From a checkpoint of a small mixture-of-experts model trained on Wikipedia: 64 experts in each of 10 layers.
Below are experts of layer 7 (counted from 0) of a mixture-of-experts language model. Rows are named router (the router's row for the expert), up (a neuron's input weights, with its number) and show model dimensions 80-159. Each number is 500 + 40 x the weight over its row's rms, rounded and kept within 0 to 999. Numbers have three digits each.
After each expert's rows: "comes after" lists some tokens at least twice as common just before its tokens as in all text; "mostly gets" lists some tokens that are sent to it at least half of the time. This comes from a sample of Wikipedia text that the model never trained on. Tokens count by the router's weight.

# expert 33
router:532477502501536547514430466541476494509467472531516548489483562552549491490526568476544469544586455527507498479478442480438468531597527521489586491437452465599490501507490455551415509443482578559443454497527495495555499517468532467505556530
up13:513403458465477524471496459472456486456490463494517455580508448477571464563488532394444517507458485507420526489485542585409485487483521516506554511479496424551519480513567471526433471532515572440553497468492523471511485477494518509502489526
up14:486540559449454461495482521487575515533479523530425581566499414630500519502517491455485470471470504539543514464492542489515508454485476508500576525503501477449505518470469511429431466478446596560483520456562474419525525489479519536460495463
up15:485496470445443524543517507464520488509548596444521458493495565535544475562592538544525522458424553513490505530532452513472466492485486537468510442525488548552537550484475441469519495534551561602500471545544478527499460567524489514487517525
up16:486526515518456531403480486460578561459574484420524573515451491558480485516499501466532542529540481512493536601511514475525479558468552464539450443509518503576492513455470509479500491518498464509486505558539530451542493533420467505422495525
up17:412499513513514523474474524488559514472516456478513502440473494503537463563531485460515488378526498545577468505497471449579536564495472502532487476489558508499501497527531554488477534519436551530399545478474600544526582500496542421489488534
up18:485475490470504539561530518504552522574571490457615496572543457432460460490461489518547525542478481432535484455486506520484459537425534496547374488477501507524464506493442456455487462506472558514519447493561500503509471451539577451502495471
up19:486449536478503490545408562514505445460452462568498534535509576473542468526468560500515443484573545514502564492591457564484567497541467527492553489490472436528483481574510423506487449502559552525494444589516480471490453488505464454505501498
up20:540481556551476532506427441543482575510611487556455507519503553535493483551512496447483467513515530442484504507484536470537552552524554524469492557482493452569476492471483522534467538474498549560452577520557528494529486487469551538436558540
comes after: "\n", "==", "===", "See", "====", "S"
mostly gets: "===", "====", "==", "History", "See", " ==="

# expert 6
router:446467481494475512503516489592495526397495469504558519513502480494504538487499484485533456483488489508542510472522477515491475582462575500512480475414497534584530528543514530512515487414474485478541479508564566509502470499493447460458543528
up5:454557507550492585560534494500460613519492543527547467462539517499504529452527418496452497507554556474533455592503553510474464548420507588570511545499464485612502540504565490480471480530469524537470538487470450491510444520475509549527519495
up6:572504549507520485475498508485489476533557513540581567505473445483539489502505487570491424493486433507440504447503548484499555500468453532493510436518494475515415524496585431493452523511541474599515488524514514519490579375561438475437538486
up7:471482487546500519511522444561543513496413526558541487534571480586532543571510538510511473485514474457502491545412484569523511451477515521470487528492515469505497539506533523560529483484464521500449448472510489491515591514517569516553458577
up8:483490548570529453496511572520513509481463498569497533484493465386519464523475467530485510461542562553506456380508556623505529531517554587498544455482457469480588451515470487531488479535510555475478585521408452489421507551498471459458507632
up9:538530512522478474551487508528522435475434518486565442450556470484517541532541565472532513432441492548496586475532503615535527519457465522594554510584452631503511497453506502432456523464525457495489509519573532497524504483528555515560482486
up10:539522521474462460543506485477530534456473456510426509466474469461586500549473483471564524430466496474552552512490454516513371530439449459482530470469409497455526574558543505475469564430440451532464499512478535497509431556484535509457464505
up11:498467463481472496526565513548531518484512450495536496511577549447515544438491459485477458539537553533489560506569483543466443486464569467511560516449548417547466496524541462498514521422485485497440476512448479502511562496493470581480445545
up12:418480477508450490587483505499497483466466503594471496488508508510520585494516514524521539556523431582502453455494500478471511500577506479511481474441471503501531461520497516482550418368451492444504450513514444521497468461445472421483555509
comes after: " |", ".", ":", "°", "′", "0"
mostly gets: "″", "°", "′", " ft", " 978", " km"

# expert 23
router:493465423482518544606434483502496515503543475566509480559533501469538544439547511466543517510527610515587462490492457549472528484529532512507542463529499542529516572508470504582533550476584505467501495504468512555537486505555465453512487509
up2:448510499513578480541512477573501466480506507528442470553496464526513451421504513410521512487528536455565487479533487516533506461481478533567494499446466535497550503537499459529567444434427557569444464498406523463560497539508390473495483473
up3:543498467496453494552584455556482475449519466550475495496472435450605511435541469491476486493566430519535512471469529563423526500486506597518520515494611494545565538529475494560461481515590466433415503481511457516488462524436488535553504469
up4:455510546540487481442506529529560490543553510484534417486571487475623483493538534527498488482575513535552455490587507566516484525461473504438556494480424535531454603435491492532588527471495561465526515562468470522535558493503505499529507454
up5:470455536548480475459549451467557454457491541522519517464473512516475458481486536509457477475543517517505558461532512464491538470504494539555508514498447498484529431538497508540509480457458559421482460535510518525455573483563488486553350450
up6:452442551485520429525578567534415473502529494515456511560424508417484467502483445498540433563455479496523457457534535497505527520480485505502478408459537477459500428524493482553542551462527521552525521526505482555559519533478480520456463507
up7:563590443444551533472533569489438513473545463465459528476551490550530494613425484520517493533527542525448493437461500447473442448479513459521446470505484503536509473495536512469451416465495446497490503496561505578461445491465540475460444500
up8:543516542501488514532555463494532511524507466514540482519572456534448473474633544439528496523512509454542525479514429478544474531482442561466556556451575494494499472428488494451455436443520479551434476503486492533486490458439462509469522531
up9:521444441538541502434463449509523487551519446473490525454502491563494474519509468455508573512477506521479553520554461509437467492410527498521521435584528523536515550535491541537562547517511515548485488521411481433453489474533390514539487511
comes after: " the", " of", " to", " and", " for", " an"
mostly gets: " civil", " redu", " legal", " ass", " reform", " social"

# expert 28
router:544379497501503442479486527525534545492504493489524439615498510524510581480476510377571527507550499537502490484469425461486531506527519497457556474542513519564512454570496520462527489450440484514466489459488582559490443476579431414453460484
up2:550478488532556510454419497500497496519437473544485513565460545515462530412454499501510575491473487492572553419513497457536471496610507493534532592532512457517440476547524457468448557424513516445486476514504563524524511534497502514485596504
up3:425482456538467498613525592522517480504509458478551500540468464513425526489489438494497461467476502504501490522483516564525529463476515467434554493508470515531519569434526512449488467456519489517532487470504473448537470466512521559511465487
up4:495470509575450483487520470437505499494498516523586488481515417556457461504570461483450514534548494527520495498468470526480527476427487532456485390513554497546510451542456507471466515507464563460475494579513498468533529495495447472502531477
up5:535420493495461500463480473491495468472482547525509549505444635512502522513515503448459510510523495477496479615489510481532543581508466487489500519532502506455465522483511550531496465507516542457428513533491560442487475530627502503502457542
up6:542524490586564486525424522553512533464524485522472437561538445471525500520496457500498587507533427541524464505389514603552487466453476479507509520533571500451436548493479572556503473509509509513524476491498494478492453426516499521501530447
up7:460520539478486502473522497511482495462502485467520443563482412442528572382488552475459462496558565487469508554555476484440500448523499495448563476455517477520536497491421527484498480520514482463472490491482592425458515489494536565551485508
up8:552454533447541499554504503500554419518585496555502454517465520521581496593509422518509525542525581508487535528434501576494502509515450436444478441522512475492458548498536552533539478559514482560493473510521472448479470485452572474493496518
up9:575471499455490464555511445481503504511485468540516503483506525527506461486544490531459475500551517514558486426493540496510562453513601461455544417530520504532563455467536498488533528479521530525499430538503601477416494470513495488541437535
comes after: "\n", ")", " |", "-", " ", " information"
mostly gets: " •", "\n ", " Coordinates", "|", " Running", " Language"

# expert 57
router:578490451435503533439513410523573563430567463467509471476475460507541540429522486420531480493500499513550461523493507529524491574520586500502528537467472474553548511483495566482453508493448501446497469504485517535450453506465504458419491454
up4:504519467489440488468474498514594583558519528549526450487534476533470528466483501431485468483467450525470497528499464489572560555501482471530514530546535446496508511507508542481430445464440481475489459441538440522506568479523498453495495536
up5:449478548536500503471537453532487470460510490436562473505507450514618535512553494521461502516533561465498439568453483501490427547528481502512509455526497519541558531582541511453513502499529482466453524565446507460519505504500492515490511465
up6:525483502491458578560504420515489533509505460454514495515586532449532486446498584471569493515484547493459474422478458568449520574514520544536463557476469493472489507459484489579565504568501515549451477426488509503491492552488462545495457524
up7:549462520467506457479555442516529391518409433478535439515521539503476505520512451498508442476588467502462451451507575494547415517503546471493497454479484477523539479541526501585537502533528496501546508517574579522490520506474450436498523480
up8:556523408520502563452419500520521511443526451508501514472472400539596488486589510445540483509481462560439471407551519460549536511519447492506455510516425521496491529488482413538494565495439478534445477533458482531471520514574491531438514517
up9:526492487486500389492559459517531518472496487502520495528473431500548519495433475523507510497507451534494434530532493556474428521471559528514515487413444518501522475495558551518514445527437507525484488547429462494448530551535464521523484503
up10:485551506509525469504482540477470469477513492495456461520551436533518556392529566450547553465502532492517491604393490537472506536554487441472533482510487478437481535472511396501548507477451544470537441527380513552513529510426483494513567453
up11:552453522473466535516393505475517513464437526492480512526578520501450498500472503459501461431559501493538559551553474519446504494581626476414521538501478500538597491457471530489494459570510436468457539500525507513468504494511462503438364470
comes after: " the", " of", ":", "-", " and", " ("
mostly gets: " C", " V", " G", " S", " O", " H"

# expert 20
router:461477505454581528511567466506519491440562409514545504588495541519507471439474423516510462515462617571537391534430468496471532503574495462492571455490482508533503501570533514480467489496482573478489460532487505455462449437548458459505521525
up7:481432542458449444444508482527527527449541486517484535489530474473519409486544529507486442435600528504506522548474505435397426520536574536499510478513462480495510512520511527507485450573516497484524516491486540557450498500514542591528554438
up8:486499473516565504441592507453568467462514469557476445504563432501548558542494520484495474498530493493506475569531464419468562479507413524519502488528506524506466548518484530509493504504483543438483539488540562529476520519480519498447509437
up9:556506505453499477498522563546549515485487461483607446512505471481511551524487454511571464481517494518465513466452400471585543523488491522486498493473547537507526465464532451520554501476473576524460505560499476460497586464548453461541493526
up10:514524442578499492505509552479503509492471495435515457512477513520484497543563540475436527455526516439570434527497533496424498468498518543495460510503490544548465449471529463456478463501496557436523468508553463499495466471489486494579457490
up11:505462570509492468468541441503498489435591437527543491524564510501479501516491444553497490471525461534542492520493537494486473531498552507469512471492484407490566484581455443578574501489450515490463500420583444523572424516532502487525538452
up12:511510463493499463509556526575489534400452526462499498509567520459469537412546477544469531470535511490549510487487487547425570544483499516439558403510471507482524555508570525464552466539547492360498478483506488511538444495484547478483501466
up13:470488484520559469514492501465514505512548499473551574496511451497527498535519487498462426473485528530465404475446482480463573505506446486513547490443534549562481537562464587505564502513457523536429499416490549484475494454498446489501592596
up14:469430506450545511500575496434577460532498465450574525500443471528501530501502537460591501530454421481494518478462481503489555546533516533419515507462547522550502451532450477499526506476513521494480447524534492542487498480462508501404484491
comes after: " was", " is", " were", " be", " are", " been"
mostly gets: " been", " being", " became", " was", " were", " died"

# expert 46
router:523521498431498534551433477556527478464489479518490526518545551525459508496503482472575464604533517485581494489515506524500506520549560499538552510535487532570534553529570526498388589540577554588441450520520500533478470505623514518485548490
up4:543523561407474511518494489524536450516553439487488535503546478517550506547471501472545522432509488536530476471490511442480571486486537535488427473561509457557495506563501491507486490413518588586533595521514518540493505560487511444575476418
up5:542430516536483473495509557505445505446467502505498427471560574426490524474446488450497419480445554443446454490492488523496461550551546570600509500496463404486523521516476495472471482483594487543526530516485557492532435494567486539568522497
up6:608519487515389470500473495486493457496570542571449548412494494462491518482489464469533511491569426427491449464434467524520454545508475523491466491464439533546478536470556497493499485481487507529474463439475518537500498507542510513516418512
up7:483522522489544444551490487509517497506470530521544476471529493547487508568522510430536512541520492490477494429520453498558542583461527452519558526545498571534593526472522533502507516516562481480516525530516501512469506446465598382492544526
up8:503542494467467531443482490555516512444527428455509489430461568490440556528520518550513438476486483477526498420469469478547571456524570458480487482474550478545440483494555465562426529497515506512512477484449535495536521527538435452453538495
up9:520465583419585537503501540517488622569480557483424544507505489518431501603512485513575469554437438484493464476448459472489465470528522524460489510470459511551488487481570476452485526535510529545577518498492582503523548478480534528491452472
up10:450453530472548563432537503490432499513473534459552511478586501503516440530626545394518509510533526567553427521511503459585511491465500487535547478542514539540535507433473490491463534506483567538539489580403524468478491496462528514492514485
up11:482514501530518503444559519422537509496524518495499565545522538448444494501507506506557491471453495613541520542567567535484497559506510521488576478477513472521548518503513476514492491512487413508477477449505408523464481530582502546506533456
comes after: "\n", " =", " is", " a", " of", "),"
mostly gets: "=", " Binomial", " politician", " footballer", " largest", "Species"

# expert 26
router:539495543434538530521456529581596508467508439492485451526469503535515517485512528528443508531575523577577490535508481551517510530478553462475503524517556500555548499523461524504519510532501542547423510541517531488537468519496522519552555425
up1:512453548510512448521470463482549501472451494472472477495479501492553530480471552551517429480455527501512511526526502539568487510492575547447587502539510429534458517506409547511533521501490556497442559525519533501514490533566499580528590476
up2:473475532485484478552509543456505455425414431537551542479530478538474499530487492452500433485531488519498544570492470472512476484482567483473546494507556509471521492560412425546504574510506434481498477540523473491524537433405435476429576480
up3:496415511452480537476498530490463551551427466482496496506482438537518474470489495500439421473489491508481487549473492522543496454529476412534482478504526552550493480492471419436503468458532594532516508615536576486493496548535524514542506513
up4:533551528507441528553395465481516531568570446496441538476511513575519587476517519565540468486512461510500505497552511469530514510430492451547508400503503530470477478533479479517475498488535485460529560442528524513511529443545528506494513539
up5:609481499511520527555475494474545430447492463528521472481550478547497511487575530484515525505547522467492546531443489529523529521506497492470440487598606498542450514509489454492548516503433497477441491500484479470559521495534497519551446441
up6:518491482445511479518460488526528520410534526442459457550453499518472481491511505514440466562510400522579510452531506529495384490497491522536473507443460467551539502497530522499464496482586503474456470581512498436589555506529484570513520532
up7:555438483462501538517501520574572397541571499491494486530495514513489471482522449478497527525516464475552426475593529522476472463494569468545501452567514531507534553513453530455510444456521575556531502523497530541509475552501565496508451429
up8:474537477416494480532531444477500472451455503490507552585459504561592492505515533477481528557412505526526488477496495493460483489529479515453533514472532434435543470474484543520502487515480431505506526523461458488481499512503445449499527489
comes after: "-", "–", " (", " 1", " 3", " 2"
mostly gets: "197", " mid", "–", " late", " 188", "196"

# expert 30
router:549479441460495554497536492566578524483559486459512527517525500564489529459535589472515467518514565530515488497495417574575534500495541533531565482498510478508548491508471498434423534534515549521482520533560591531531506556559508466491471460
up9:508554425521508521557497495553463453507469486505458471586529487521504511500497513420446494506541501482483467459514405552463543507528473531485535490436542470511523498521503455458570560494462501490467463551568521457475494586473528528548480483
up10:512471455440429465557481515463471534478470531535507522465532495536413538424478522495468528502522502465478467581481501492537510469529509424577532562480504455478531532517428500494466482470451497552492465521513446523521491472478508465433462531
up11:508471484434538503472491534509468588530466437492536554533473446556513494452569507485451543447580501524482438495465473447577547501458488465497522497551492499554572499539588493459491491517557501514459481489537564495453443521504424474493488515
up12:489523548487490584515550473488499497502469506406550492574457507469499465475511489489525486518414490529496545480482443396516430525465488467519585460507497535531485456540538447429496528469550544554452450451486447558571573596539496492447544474
up13:524466528432524506531447458451467551464513439520484538495574581485550461492531529546555447465473489486494526530452395541542476474474524489472451559494488576409502507559464455572468488470576563445547477486461533560550504472514538527494451501
up14:507357484502490617439517446519502584518552469497525491403507525539531520530539473510493492481505534515507484506506489591536551468496539444494544484513480567476488498641482444477482544517462501479534526479564561476515488455573470458452494501
up15:442482525540527448548568564538524484513452534473453490477496482564538508495531462508468563512505499491596507511515428480521506483551467534500444503487455504527498555452462596460503559494508419508452543518505546488484499520509522504591529504
up16:544494453488532521449486498521493547462536503481463504448569483489501444484624499443499477463453499476495497488465487561541426497505449535452503427539493520490504542530518466501410543462503546510465472564487532492554510550510467508484557470
comes after: " a", " the", " of", " with", " for", " and"
mostly gets: " this", " some", " same", " more", " many", " several"

# expert 38
router:543453480467513510502484462516492542458546470495537499492476493530518501494542535455597437529520541487623480476493508541487443460551491443526498500491461441582517521569483493572452534515488480500499511509525551588542507566514473497524549494
up4:445472550501476532490509501471462587495511448517564478531503541486536435467415477486500446421488493424539495569466545459472521537461472512430496466493522426545426522489498535538451445487506378507528543535515503504471443504502557492532494521
up5:383498531454513521440524477492506494457522446587450490538510526518455507559522505465479464528554562519486526499495451463563496443588454492571531491468475601587474522468431511527501500520445449537489556454551504598458484549588494512558413504
up6:548463497473525495449537481518513507498485486524494465473466561452483615512482451521495602444474465472547442495544531534526421471487518428541524522465484452555483577487432512462460477486534595538499504527551529433527534500478534477487506540
up7:511473419475545470538457461489511496508512507543513454501501539562549494465443522554536532566496493594444473520458532459504483434485408512518511575494538524501511563432538488506542510502516488513507524514558473478537491503533477470428481533
up8:484490471472509518554506510489490479486522457415485494511433453541543432544421407513524514569555500498528496527500505564506575499515555494471479434495486520548456515465510486598501483511538545488490474615459477521521465562480402523507498478
up9:567487466448520487568495454455555464537531485445486486456520479470498531527566510519541497412538527567459457563513452493467487428517474388517499526466462517541515541579460504436449511454491412440516503471538502576483511416498471550469488538
up10:517462462519505520422524547539557573469512525476448562493492444534534465486442519463462464510517476521497544466445550490530569571447597492506426508506560478512520544524533534515533502475546473460470437501514512480489509545446463446433553455
up11:522560539484537487500469467526504487536503522506508476453506471462492446447505534428503407572497555492578472436517459509493488512503476481554518491527493536493496529526468567462511475492496522504504444464549494507477452535530440496561411501
comes after: " in", " of", " the", " at", ":", "|"
mostly gets: " among", " Los", " San", " Lanc", " Slov", " Mont"

# expert 36
router:491446491489543485546426505521510488495484492536474488620452482557513529506498570418496512478417481555561409494505460467483464551518480567468551495465482498622499508541463481475443506475525608513479477481507589538512485534536509528462475503
up38:584513535519491498545520454472468498512496519503447608466543517495535531543586473471459500525483573500500480453533437504470542599515502538497499534452415471493490548534577452427411476576551494473543535486462534476497496488508501487439499510
up39:454563486505499529492441466517468479498478473476489525501526516495471482476541450478535424515467488507495571490493455557492457494473466498603479516531462494483563551434477475428491479468486566426484501430549500414485517486536522475540515523
up40:471489572512491495444572469435418541436499543539519505522472476519443463429491540504515500479508511519580472508476516559532507528492562452524549483496503433444573507515472533507511536580529473559458487464512489537460421589484533507493558449
up41:543469487521507542504539479504558519498563534509481478530448459548493539532523458460559475485557492572568507546489469503513486539502570529479502454501441464439499477425575496510482580442446438626540494498443523457496473513513570510448543518
up42:609478515509515534519496473498538480512461457501477491517527460446492505499544493539502585471496519511430423534576580547549455413557498504481479450557471501528461500551536449525481530481450554475480471512568482517431496463488585502463502541
up43:516531531536463476496501492483505518574449569511492433603528576539437517521495518567491515519433501450472477422511427492513591480517526512501527467555418507547479563525535521543444507512548517431466422471513486532509482478542490465539491493
up44:595431479501440493504508508503533418440454507523492496495496472491494486570439475529490466508523494471514461560532509469519497502542572509447525541569515431515428475502573519489437467480533494493461456574459424425535545560499485534575460525
up45:444458498483504514476389495547494481480398492519561564485532421558458536525536501548488547574499529488524443477537501440455524499474491499533491443567573478534524550505461430503504534577521445562564515515486527475485485514437470482528510489
comes after: "-", " |", "|", "\n", ";", " •"
mostly gets: " Votes", " %", "|---|---|---|---|", "|---|---|---|---", " Label", " Coordinates"

# expert 55
router:512506479483587494487456475560534482446583456489498559517568451476523541416460479461505443486464536532496493489484412482507489482512587579591585488489393503495516566481489549541499533528519540525440466545515559487498503439532537456449565488
up3:574477512465577531516453443523525519539437462492509482553521448566528516483496501617531500448493506494459469539462488551551524458487558576529467501437484413472533551490461487466542568506590465506468493551519525520472489472539470452499575455
up4:560529479447524539524500564511498478604535471519468458524511528515480449460508449390516514492469475529524525514470506504484514552486493461553481517509516513409575513486497484540499522530479501485473495513539513521520476530514484574501521585
up5:539512498484561550484491524560492510547538456511507500524478494384542495489544472466451490476523579535529474515452417551490456472520471518550486548493528513564521532476513559523483535513512447479597507592451468526533481484545517553436518466
up6:528481498554601432529533524447504480482522560552539478466487503520492573526516484482417592505503561533479486516431503455571445535449504534565439531456496516527465461498511419555526457486560478577537540449454501492611517513527482481473507475
up7:523491492497493448502463540541459515434526477525516482474565562503520494475421563441456531487456414543486540506455567441552471491511500464492445521462513504448499531541492486509537592502580469582563489550498468493454547492438499508463567517
up8:578515575522477539591482395492537482461454462530498468525444496439550442455520474583520525537542538538446455509549526522572475510476482536495505467527482491538468463508523459474471486540528488491512475503443481565488442531533536415544579486
up9:514456571462495459496546533530471485580528503471539484593482481576499565536497418490466529464505522498481535498478540478532443540559598513568525534461463480517507464528493476522528498469526585527538528527428571495566578489510548496513559523
up10:476561407475495457495528487460528441462391544488556523471532523514547480457575546486482504436518506481552467489514480533474528503451468499461494493505473548463494534460536503549488456505493430550432474537473481475589553514518476434501525498
comes after: ",", ".", " The", " that", " In", "In"
mostly gets: " which", " where", " However", " because", " This", " that"

# expert 16
router:460500441482527490510445464446519505510477408475514467526528535499504564422513610526495445484547584538573441521498453518501530532534548533541535528483492462536481555553508490477486520512487559475476496571508612558521476499486510497480483455
up2:490485481512507515500428434466494494543516516526521516530510409453544633516545503495467458532521512456548524579444454461525552484515545438457460509438463425538470606472478530484511398494547473490576515503531546545495503463455468560517523477
up3:416518477479455478451511514493469525560514482521411553538498461565531456491498545481563526549536501481503515563451506596531473493468547433455553426395553519468435495460543523491583546478492530465478483523509536466526518450529504485448547501
up4:492555474511540529542477496505620566472487506555536463456523524502513557406516574564469447450521424471471539462483560457521441514494497520489514521457482501581489526546560486482527491486496482508415456485476452517496491464557446504453483499
up5:473456448510512454495481449504503499497486505517586450561511518535521517464491574467589433489519490515494476550509578498478476445496511555531514481482526517424538522499484481476469532502436590531517524434516463518523482477496503523548507525
up6:453559482462523486509482438512502530476530430532592519437533418386537504433476519453501459481485491539548512481485542530504490487504510461508551511471517507486469536547519506486507579462567508519460449453472499524528500512445549521514542566
up7:525493549427527563536418495499501559465505449488537432511484507413453523540537493446447409510451498516503494446373571492435494492455558527532502465494472532485488455518475501488546507406501537390495460464490540542424486544471492543543509494
up8:478553491454509462485514591452471491530525473476456505545587459528499512466573526528469514529497440455496521466585469559565525495492519478470601510468491417535536470519541507498552541439478527532525470559554522534542520535505443496487532546
up9:474504519402555537586502498494486449535528454517416522476451505521499507472460462492585527463552476435482490523510499491456473536534528487497570584473512450510411490577421513414493440496477552509545499441506497480578493527503482472448468449
comes after: " the", " The", "The", "'s", " in", " a"
mostly gets: " town", " city", " coast", " department", " period", " census"

# expert 19
router:491487529469556548534448461605464530479555501501506567493589510546541565541545581506542416525529434506582492490499404489489473480534494542455559532520474497573531493496479562516449555483514519486472472554605547506560507510542526458450512525
up17:511397514561524535504534485473529534515521531570533462493479541505477494486422407464484452465509548528517463486481484492483512473380527522485518467496535504513537450520529528523488485530489486489541603561510446498520494355565459495536490451
up18:462506485538503482455515483512456492401478486422469501509483509507538567468480546487493508521568511439539450503550557504517532411502444515475558534483540467555527502502505446484501512511464524515455476446495506441485569420463515472526522423
up19:492475496516461539561423507533561560585483495472528515478543507492576518520502517421556500492499466486516475509535508530441577509469473470492517543582408494569480462526432576439542460532517574432453456496548509492490497492513497453426468538
up20:519494419472476516479471539514468517488530487391547510455502499496444480532536456489466512541506478527529453510464542509456469522538474478448448466455468463479503550532578474440529495446493492525498550506465605504519580500490553476564454524
up21:519514496519506521529488517526503500530470490447491485517503505519535551517491523460505443500448487493542512507466517484553415570475439497470482528511502433564478568479501434549584530513576503527532508515476487455479502521533493424541511492
up22:512434507483451478417499495584509493481454475446501515477466494497535412429498468477580514541513501550540503495513531430539479569457541471511475512508513496540509472549541491547541527474507417504531535450474516443454506534423528528491595487
up23:571491476487435536453536471477522563499492505489502441436433501492545475492474483420478560468504542550438510488477562512506547499497527453517526473505494464516497522500484559442530474466493543552535538405503534441480470466522447511517474402
up24:457513508446477549512443494541531488550438478419498528518467420524514529515426497541457537592443514526492500432523482462517541458528460503553503506519445526594495473482436508470441552439551530517501535503536593506538457487471440549477505506
comes after: "\n", "==", "===", " ==", " ===", "===="
mostly gets: "See", "Personal", "Early", " His", "The", "He"

# expert 41
router:537505499465578501578514489536482466469489453472522533593490485562480535516465522363512502446502499556487478510482511447488465490518499517476517483435487476610508493551492484505440494521506598551442515499505561531522544510554531540403510452
up1:536590501467574509505437477521526502488553430460483516602486521527453584488433441496518507512394523461436499446419543455497514519488511572491536460495478524491454547490533460503537503612518465484427531495520537513437527484485580546538548472
up2:539464498521503538551451480401458492503556514484440551458425520480518456429500518518550542512502481490439497489462514519509486515538525440491533448508557467510416452486477485535515547456496456481558498476413517460527528446534574469438522468
up3:633494503490483456562472501511484538483588492483473433440505500524522479497510499478542478503478514502510515470557521440550518543474524569432435500470441434553460519511537485559457464474493499511461492512571496470502420548408471502483461524
up4:522467452526450532483469502488538479541473457433514518483487521519484530445531585519542439502431529498453464565550502450477518447503536501521524494549497494507487475535557426564469559502494572547435462561506477465569545540525444587519556463
up5:489535444466498431499533484492469540440473531441540429519523488589519481477507560498412499524461476496478506491465523515454511432474504512499544367474495503515523504502419523573465489439476496482555530482523468452519591478488506542536529504
up6:568540565491464526492497482442468488514424465496492473550508479563518541473474432485476559561485565425481511503481509501573406500552532448477537411518496515539532545498525470499588481500467487538474436533479494452532557481529544540457520522
up7:560489479448516549540494503582519426485509599527499481471568585502539521525565496518501417448457632465485463522512483444496542556491523471508534519452504485522439509529584559496517485511509534532450508501504454488596507499510580499479496527
up8:492474491440520453588436511523535545525477512504479559526496579492560500417543465472474484464483517447434515469431541444513453521484563496505460518498458483448560538490483490484537513522531543540485441507511547525509471420419510438576446556
comes after: "-", "\n", "|", " •", "–", "("
mostly gets: "|---|---|---|---|", "|---|---|---|---|---|---|", " Label", "|---|---|---|---|---|", " Coordinates", " Date"

# expert 25
router:501465505479538522554488507522495484419486417492537590552533531531487469519520495422528501451475484536618477517484493491453531477483558485577550493525453439613505505461484504546412549540459493587464516494476543511505494483458477507475509519
up5:496560466515527460489486441454468527517487486518516558528493518450428479519525436385526520506481466638505551476454514495477543523528435471558458532589463544514487468498495541486437471553482560524442439590508535483519526441498469423531432459
up6:465472499485495454537540517449544514375526448520447528580459574477504484490466550450538533432553474477430540542443485515520445481583589475468525496472488483563495513558462566545443536494438427474537496512486465475526474503504525558546472572
up7:595431501449497528472457469481567434471487527543551453462436468515560454538515501513500491506474482499543518507479544476494543468507578558544518501533543454538520533490475551545443527483542498520521530496459474585511562546523504487501506518
up8:545485496505516446484536506525489525438497514517522552536551425437434480580462530424483496469510521585489461540487464566507527521502551474428567465585473530533528477539432506563502493486462486465470504458491471426504542518546580459484429521
up9:477505509477464463555537466536455566553537474492538503480527432507471462504527490586475463543534502538507558505545550532528530560464555508525475379503513438443555505500562518509462524519515518525446404580519507498507480472508474549497588533
up10:497467437518581519548446485559573537448484508517529497554516453496464531496486594444473509473430504481443513536463463467467465449567537498586508487510537484548497566491513472509549510556482489585533518486467525506428455477444500492565518500
up11:487520498529523488534495516501540441485512479512561490540434482505525499565438474532482526566505487619563497486539528549585520545479550493519488552518468483576485488500535493539549498528598473479525564537504502557524512552487458517536452513
up12:513569518481501526455517501483483509537529527522581509532546528412417475518466480489553513447539510473516547517480492503471554454514558520542477484536557442456506472557504512531487541518429543449526585471438477474478552479429503493462567450
comes after: " |", "|", ";", "–", " (", " 0"
mostly gets: " MF", " FW", " DF", " GER", " ENG", " —"